config = dict(
    n_layer=10,
    n_experts=8,
    experts_per_token=1,
    d_expert=384,
    activation='reglu',
    balance_loss=0.00686,
    balance_bias=False,
    lr_router=0.000205,
    vocab_size=18598,
    norm='rmsnorm',
    optimizer='cautious_adamw',
    lr=0.00108,
    beta1=0.9,
    beta2=0.98,
    steps=3665,
)
Below are experts of layer 2 (counted from 0) of a mixture-of-experts language model. Rows are named router (the router's row for the expert), gate (a neuron's input weights, with its number), up (a neuron's input weights, with its number) and show model dimensions 0-127. Each number is 128 + 32 x the weight over its row's rms, rounded and kept within 0 to 255. Numbers have three digits each.
Before each expert's rows: "comes after" lists some tokens at least twice as common just before its tokens as in all text. This comes from a sample of Wikipedia text that the model never trained on. Tokens count by the router's weight.

# expert 4
comes after: " the", "-", " (", "–", " \"", " a"
router:088144147139085094154147095141157069097121169139182106120150173105088122164136131083088091070104101089121074109156162111156118124150163172117095139071105120122147169121165110112141100175089144111075163143089169142114079143150151164134179134050119145192172043101119100198121149085136094163143145158104168136138169158135123155103127143125126142090162142108146116126134113152128104095087
gate7:079115114121141085073162114176122141145067153128130180087225101115168133133165129118165119157079141158163152142077160114083177141147156134167139078093090136143088116052126089128095075133203147138142087155110124154171143090128123087066173145095135142140174115149097114120174105098167171037154090148171127015106148140114159166175141134088108124112146180094174173126156098103188145114124
up7:121147143148121141110140133117118114108192161096112072058095163162126123115104113150158097169114102100137128133118145177141147123143136117130093148062185108131163126184141116158146176120103115191140128148087099090135089179125118197114122134135148141113134124135115084139137116156129080093080173115113034134160118132125156124092109171092168164152128122164103132117051151135099136167113
gate8:138101160117101132104065108085195159172191133135120125117164126167155150097162057116107152112076102132098166124100180117155166150087144109111110138109134139101190154120116126217136165060188160095076129145139107098166087067127111095152116159127180129128081109146153105082103130128138142100134095074126140134135119142106119148120094107141092200084123166132141121132099089125130120064127
up8:079142168132163122197171149101093131057149066175102139147106112181124108126125157130105160146107194113158124138172116147058122057033148105214098138080111112145098153185169117115131092154137117181195090157095111104076156150111140129169146086149134110131154117133112076169126113140143140115152089148130095156117126148145165129168104128135120091161170088168158146144101110115145168129188
gate9:099161126192086148106107103151145161121116119124063131111134045132129103095094138098093099138119166073116134188135132126102131141162114145123158109160120165190172092127182115109097109125203119111161172168104144144129084138178097102118128159113092123150096142192058078129061076106137131132074160130080117170130181122126132151180097120159199087103138131099102127106164129129168129147154
up9:162149102194096157104094122187157099120153150158105146102068098099139168147130150092129081145165166104149112116155089163109132101171153153166154104223106104175117068169137138087066048111128129080104115137150114067065124066131136105112116114123165124143122144185134134136156124121124113172113126110167139141132188133092160089132108128163132143109132177104162128081130107084114123131114
gate10:218093137146149171098082108118076139108144084113117131150114111114116179158156167164114129119162128103136113158125102099144152112150064105128191173091119149139131155093118124145085149155128121166070122117074100143106155111143091133133106151146127149164176112154108150137129084118164144123084068137049146114123176110157148121092066136139153133132124117128183125132122129116134113132115
up10:033111109151142134114150145120095093122131141097122133068143175140133063083116090126161139166135121116081173072176099097142149150127145179159089099117106100148170090172118138126120099104113134119126134102130142156132142220139149177185076082108132137094170132129142112166097133159108139133128162096190137207197080137114136139153189124124091132138100103149136150175107098186130148129103
gate11:143100160083125090128116077101149170148146175127143127121115109059123194125120112116145112136080094145161077131114165107043084071039109072140150118103152121156124105113077060097125040119124131130184151120156123099150109118159052175090130159171144111101104077138143137113144140098149122108089084116136205109129165121131169151124118141110124122088133105142153107153116134114143234122131
up11:140116131123147081176147134116178093201141140143174143139117114170121121111099088137104090137082097111107119130106172117109083087143112137120151094171085121051111139129121054075158114104081153116172186135097072141155207119089127149195128135123126111119175124140175136080149166110138140114160122167109109110133095132102100084123174109130106133121061111139119093124134144136126201249136
gate12:116131156086156137127134088114172134158077095126109113127159149145057110070166148135120183126132130128117114108118114130171179086157125132098166116129150142139139087141175152106095102119151129101069168121094141162127089078141132105127155185139084156151116056069080074145153148170118137060177116146104131121167136142087187115164113108171157161089115136153179138099157105156163090147122
up12:197156086099106128163093115149136110107121167146148100152044114111129094143108141154067078166163102105109143166074142127100146148130084146133114143096199131115142129145141125089125152153106110164166130162169122101054074132140138150151128142142139107135112151161072034140078098133173076174109157108111100088110081093137166021101139122123125124093111170119117125135180155120125126161137
gate13:108125114027126114139120089097160157185119088094118137130143106157130191148167072082098129168142153186169119133103104130175143123106168139150119132168121149152125119158090065157092201134160157096153094116138103164168146140112078116115153154098161198156120143144079178097135138117158066147104146150135149174128105082122151150109085123124091152148138148121121166184149179146147132121094
up13:113127128059078036075074087101144174179186073132139106135236160106123172099182143141114113114147172119168136150081117110191145151102143122111142132195199071081142167079080113128122158128156135100121116118109137124203118204124095128064072191099101161110123127129148157106186150126137135134103152112128138122156150139126168122113138113188193141187133111116129090079132155166119137130119
gate14:104192130068144162116141075126058139165147119135179160120106124204115113110115099109147117207105192076155180152146125107143114101178139133141148147175140151159148135147138092148152097163160130144113161097141173145137170139175113068094161169159104164091133131104124093120103177186126147096111130147154132120150133137114096119109137177090130160108153177141163118130180129093109191151132
up14:109166207143140155130069127142108151192158075118157115142069158127126129036100092137124125163151148114100128175135103090110129059106161116124132116097145120124100135152124097073123087163174127091094108117120093152122122139130173170160166092119161141081124084130109146105147160174139072116118182129173133159198122172138140113147129114214138161152152105115130083204104140215118142123088

# expert 2
comes after: ",", ".", " that", " and", " but", " which"
router:133179132118082137112192144146108120081159123094097129153147122150132180157151148107093178157169068096140110078138118095121141134105119115154114087174148159103098084096155135156050183110087078117079175183136083058089199128116121133142133113165128090094180137169078116148103108157143151081100113164111086119135097171162135105074140069124148146112117130133120105101050101111173082139076
gate7:183158113155172069117077127097109093104178086152171134074178146142157142159111148205181122119161163134184109120172092107183071103148093116104090121122157139108123156152146101134128130104143120152208178144151131106122151188165126123117117208149174149065157157159164155093146125133138150125120143117116125121119145119102149092175150141152247113146136073091113061176136144085147113137140
up7:217149118152180112087120144112090135135195078115118156112194137085124106168097155111161084113177126163140144116158113116173119080147134128119068103144176136114071147147079119133083131082081129121223182168163093117125128185159109110111138168170165104128164172166147110090173119133154133112112157118095149130164163110126141128152135134153172080151125107095078050126117162126140149128134
gate8:138091163128136072095134104137129096158123100165129109111111165176132107123121150194119166118124113153199185155065139098163175120106081128073099149127124087112136148108116133154132036110156135123096149150162092087151115108125111112117086113132138140136099139198097143132130120174134117130117127072062078133164107082108163123129105103149237122159049102137144134136129146155169152115136
up8:097112238169131112044124149147117121134128080142198085182131163125081134120104094160123178104180095143110127144107164128134115069121090107086138119161126088123138130174143101157137132169165111128123112155131153108120111119141132087139153121072134149171073135136052134073153147144137115076133163144096115174169120130172210119152107120085186161129096104174136127116142124156124123125126
gate9:199103123143112134124099102050111107125076108184101150172107138098138131107137124142137142109134157098110114090153160118101155031151100107085144160123086144108128111175066133116109111129141128107101114132114140109216111137161059112099186153123141162127086162156085112124150078148113142144190123111126101213179170100138120138113115141162115126143143113141072105098170155178144161112153
up9:134138123170149133176090122157096126116156097187168132120146105131182082131107123130160122088134101097141125123115103087108160101128066115149072122152138144096084125220103093120156127106145130095175144179089118141137149124057164074147184144122123139101085168068095117125109111114178159080179149132096116152074162214107114102114146128153102114092124152177110075034095148128155118174153
gate10:127107162132198100119150095141096108072154162154157118131150133125131090199067148109131117094152094087184145127100109178139174076107119119097107082116117217151149129127114124174134136178140135114086089197089140175115153126161086152143129139037092132150130091139151099131139115136116109117123165178084123107167139103103106036093078160107133183114097136143132088113115102103109135134175
up10:204213156109105157156142118199142115161125145143156123100109168119092149099175137154048089169135114136099127091196165144130141105184103148148135118065160157108143159144137163124087127119127113125116127167122096112131093116118128155081087103133189087101172123143141146136073105098138073122174136112082124115073136117080113146108122123164190123122136128097162078131149087148155110093120
gate11:158146075120054122145158118115069129162159064130115151126187162068142081133162122114163128173101112097181054117109191108124213113098126137128135089140153134148135182127110099136135091081170117136149089166182200194109055090128135098099149150111153129132128129126115117103150108154193090106145144132067192100134171091116177116152097154106111133130111087122097142103137113158110110141182
up11:126111134166139109122092132188125116112142190123108106091055088119179068104166082115125108098136106101109095088122129131123079181100131116160119105147095084190087170229089100166096131120090099142148098144064163126122171139121156105113113155145112166054124153101140183114068148148117104163131088115208129121158135144142211086164142142184076098168122148092134106113129124107152124136108
gate12:130103165153086095117098099129153138152110079144140104138136086101094074123107109127121095120086125075106122111092126179123076099171129128121114151129202135145154118158160134167126141141139123143174087067051124138098147111135147183110158125089077149133146196072126071088091157067123165131099162119117156084172147112141151092145184120116120223091057149108203101107148100116173106129144
up12:129156104129151161134127112174117086118113182097114088135105184135140092158147098048125051133141149138109095141138116110137131158168097172100144125134123176116170124141140144109102144106111157129173129118139078150162115168154168117089193110114131084159116140128102051161136151159102090113099100075091117112114163132085108078098177142089132143133139072202107116116126067093174087146146
gate13:122134149152117162154108087123184116156136150209133128165121183182124117115115137187099100161077103162118140109101141090098103155166148145112103140050178145113144162091181099136162125163160136127174138143191123091156097029114177097134163103115122140147108091126066137156102112088148079131195159104140094110124105159105129029118124142180138105124125125146151136121145160107130119140167
up13:053121144113074067135087174139133127111085131141103166128186140077108114114103083123098157083117158036118120120139122096182160106152170081147107145109128091128150117180092147128128147140153127148096082109089149131125133199138088127126105139115088106156095126121192071087134128149102136208042095118131105115130141121119121157125149143118199149126132101117167117186131125165121130140133
gate14:129124139159116070097112079111153123108162131085094209179146180125121073149136153127153111104120169102208075155079134094040129132109126105122047136050124133106151111145127155160151107109140082153179133136151147121138113111111118103083170062139147130082129060125138117132106110063144109102155140058140160139151121152100100080112143104090105109097112143158112141066156128140143105123183
up14:126122145146111125080148105124148133106071168092115132154137105138141122110157080156128121156102127067137089151106175159139104125091151072178061101096111089119111140166159133129102179129122099143119169078142197069169172164171145109139160090122083180155116156169170113115107120143058166155152097072163132149104151049173077091152108092120119174126174078090092070101122150061139163108155

# expert 6
comes after: " |", ")", "%", "|", ";", " /"
router:090144097129121148143112106158156096103168154102101182107086139134133140172118103135166062134136123168116139148055098128139143162138117136155142104103095153210135154131142143100157187149099108172131143126093109146120168115145109194103103094172086168103094111085112146094115165106096131176082114097152129108147134095077166110159177124085046117135055152086131153134139138136075179077117
gate7:141105089171146118123114102108128131116124110093116110168204154103113109097134166064135119093158124136110157092123129117104148063142154109125178163151116187157110171149092061186144068111149144185121100110166049151128199114172130084115120146191138157179128094143138124112147115114132147112144125107135166134111131185107127116160115165149151155142146136064151132110164107107138125156144
up7:104097123081151144122096119118124135119108166092133083123114170205138117117150111083096092082081117148102107106070127136095097092171155114147202126140066135176137105212123134121153071134161157145182070144152083142115098139202095129116152167153076147122085119146091143067122120116077146145132142102189139127152174109131162183125162126167084187125138115147140136150125107182205207109098
gate8:162146166144124123118167132121156143075123116134088146162172102114114122117137153107123130082146149160140119105128141089069106111132096122110104141189192137108137212124071119160155130122139038159147112118081131129085157139112127099146124155134184109157109131146169083159152087071122146122118092126089166108127117160122091104095121155181187135096132126203147113100149122083105071163151
up8:125099166131058105116151163119081162159131107163134130137125121131079110126064151106083155141075095102166185141187135144156145181110102150082124138107143109122109105136188138136101127157138116130112088116156170134160138071117150198177131124147167081160099139056114090129135147146146077068189147067130130117142131110141121205048154090136165116031113149124085157109113090112147132154094
gate9:159150137170174178147174113119159154120116100108121089140146129197102220104104130155129140126136148123148096136122086089162149125130109054151122133113097112124079107147094076107146118097160082137154119161138173171193147151184095141161175136140100121124131122179109121118153090148158073132171148119140124061140015185141186122160093159092102136120103117119133097065127185137167144078119
up9:113198181153156145153168109151129162129149087158160095131185107167127113111089076137145131177102147118090112146085146105171099116156184088142119147128153105166104110143171084125195141095159115117113093132170104128158136182160117110170180183124077148161135162112117075135120194140174101108191159117104114105158104114144146133170124142145080079161154061145156130091121194157134143113097
gate10:160143110093108153118122113144144079169155109145125100133143085148105121157125103144123072152065142201181148092104106164161185140069143118122100124123118150104135169135100098076143100078105133174127149184120124113134140071112155168140109174116138119154084174112127102141123126111128176121130070195209147112125171108133190104104152109098099092125188138136109122128111059121158098144174
up10:138203145099103130225096120166243060122116151149181107119157116196134105099198131160162086115104082156150125147061129129190159142136108125133102134126105120073190158105105160181119096115147128129133138123126128123212140072147092078153086146151081106032136119195147142172134156102174193143109089157146065058126089131130120121075115089164120097102130153132115107082143129088148168115123
gate11:163083136166111055184120081119135133219154119138138146138142148168132152100109128142135119164114169081106100118116157098079133055134058085192071167101092068130194089156118128078152073150150155134128126162108091145116116086152093060191152086157103143085152108157131157133192149121139140112120135148156178140161154107139122165164076105171120124147159116113130082157141129162073144164151
up11:109064168106122126068120138092181186119109114122160106087097135140169071117117130095137168116093138135192132188122129116147172182155120115114091070145176202053085125106163172120113168160160124138100162140103126173131140101108196114119109191119085142129076079089130111127087081088166188107110100103099076119077093144097140116083104119074112138160122174131156113067091091070109074141137
gate12:124095120134103061097146123114159090172138107128167143159094099106127155138141136140157136157141140124182105111109183138122140119167129137068180082178142148154112123125077068103134105121132166144031178127085121152098159074090080110154154193095142106130155178121088123133131155150143102099066190104165126096101133164119146169114094089145110140110106100113115091109086127110096191145108
up12:138146167112108152150091170107130163060191161114129106119119127116141162125212148123122111204110145132060112107111116050136112165145093158104110130164174117125093071141116156120143098089092121156123197123189092114149097171111122138131138153122099137122138133237133065095074145122104058107123097142137108128020128129103166137104188132113140181167168103119114093081148118135111196115113
gate13:121083153059143136131091079119167175158093113116148154129115097136098102171070095121129107187058129144139098127144102130104138151082100067174104078127100166137130121113109119140121138160116126131133114167108108131179123157128050103100124131132127133098079135158164105110118109049099150116160110135057160072076107179125069133128132142145122097138162163189103104085102164137120115138157
up13:097139088148150169099162133112132083121141170066156149153121177144166133143180146120104149052160125122090148127219074150146153134161127133145073175105102162145116106134156091140124024131128078121155198110125113093129099135156183115144144127121114056171142130119094113156122115157146082118128135088147130110166133109161117154142108120116175155124100089107133124143106079112123137128157
gate14:123125109089180119133115078152093146137147059116069166137125125095113210130081152140103103197132128108151177152110144091125161084099121102150118086091129126165123074077123139165138129165167117117131143199210104080159106078132097119127129180154161161129071080116075129147100082149154110139117140101160154173081104114133133052136063096133107167157070123169168137124077129145158116115121
up14:148122097112177130161140097073129145165111183093123089122095139119130068131125097157143123144124110115088119120165108138153156136133102106099168124145103095125077089164126132085127125166115115070095041091191115163157111109145153159107146076054132134147180175137101163104106185057117129103165143144117062120144079119113149181158139171108097100108133172067115122170190085172053150058090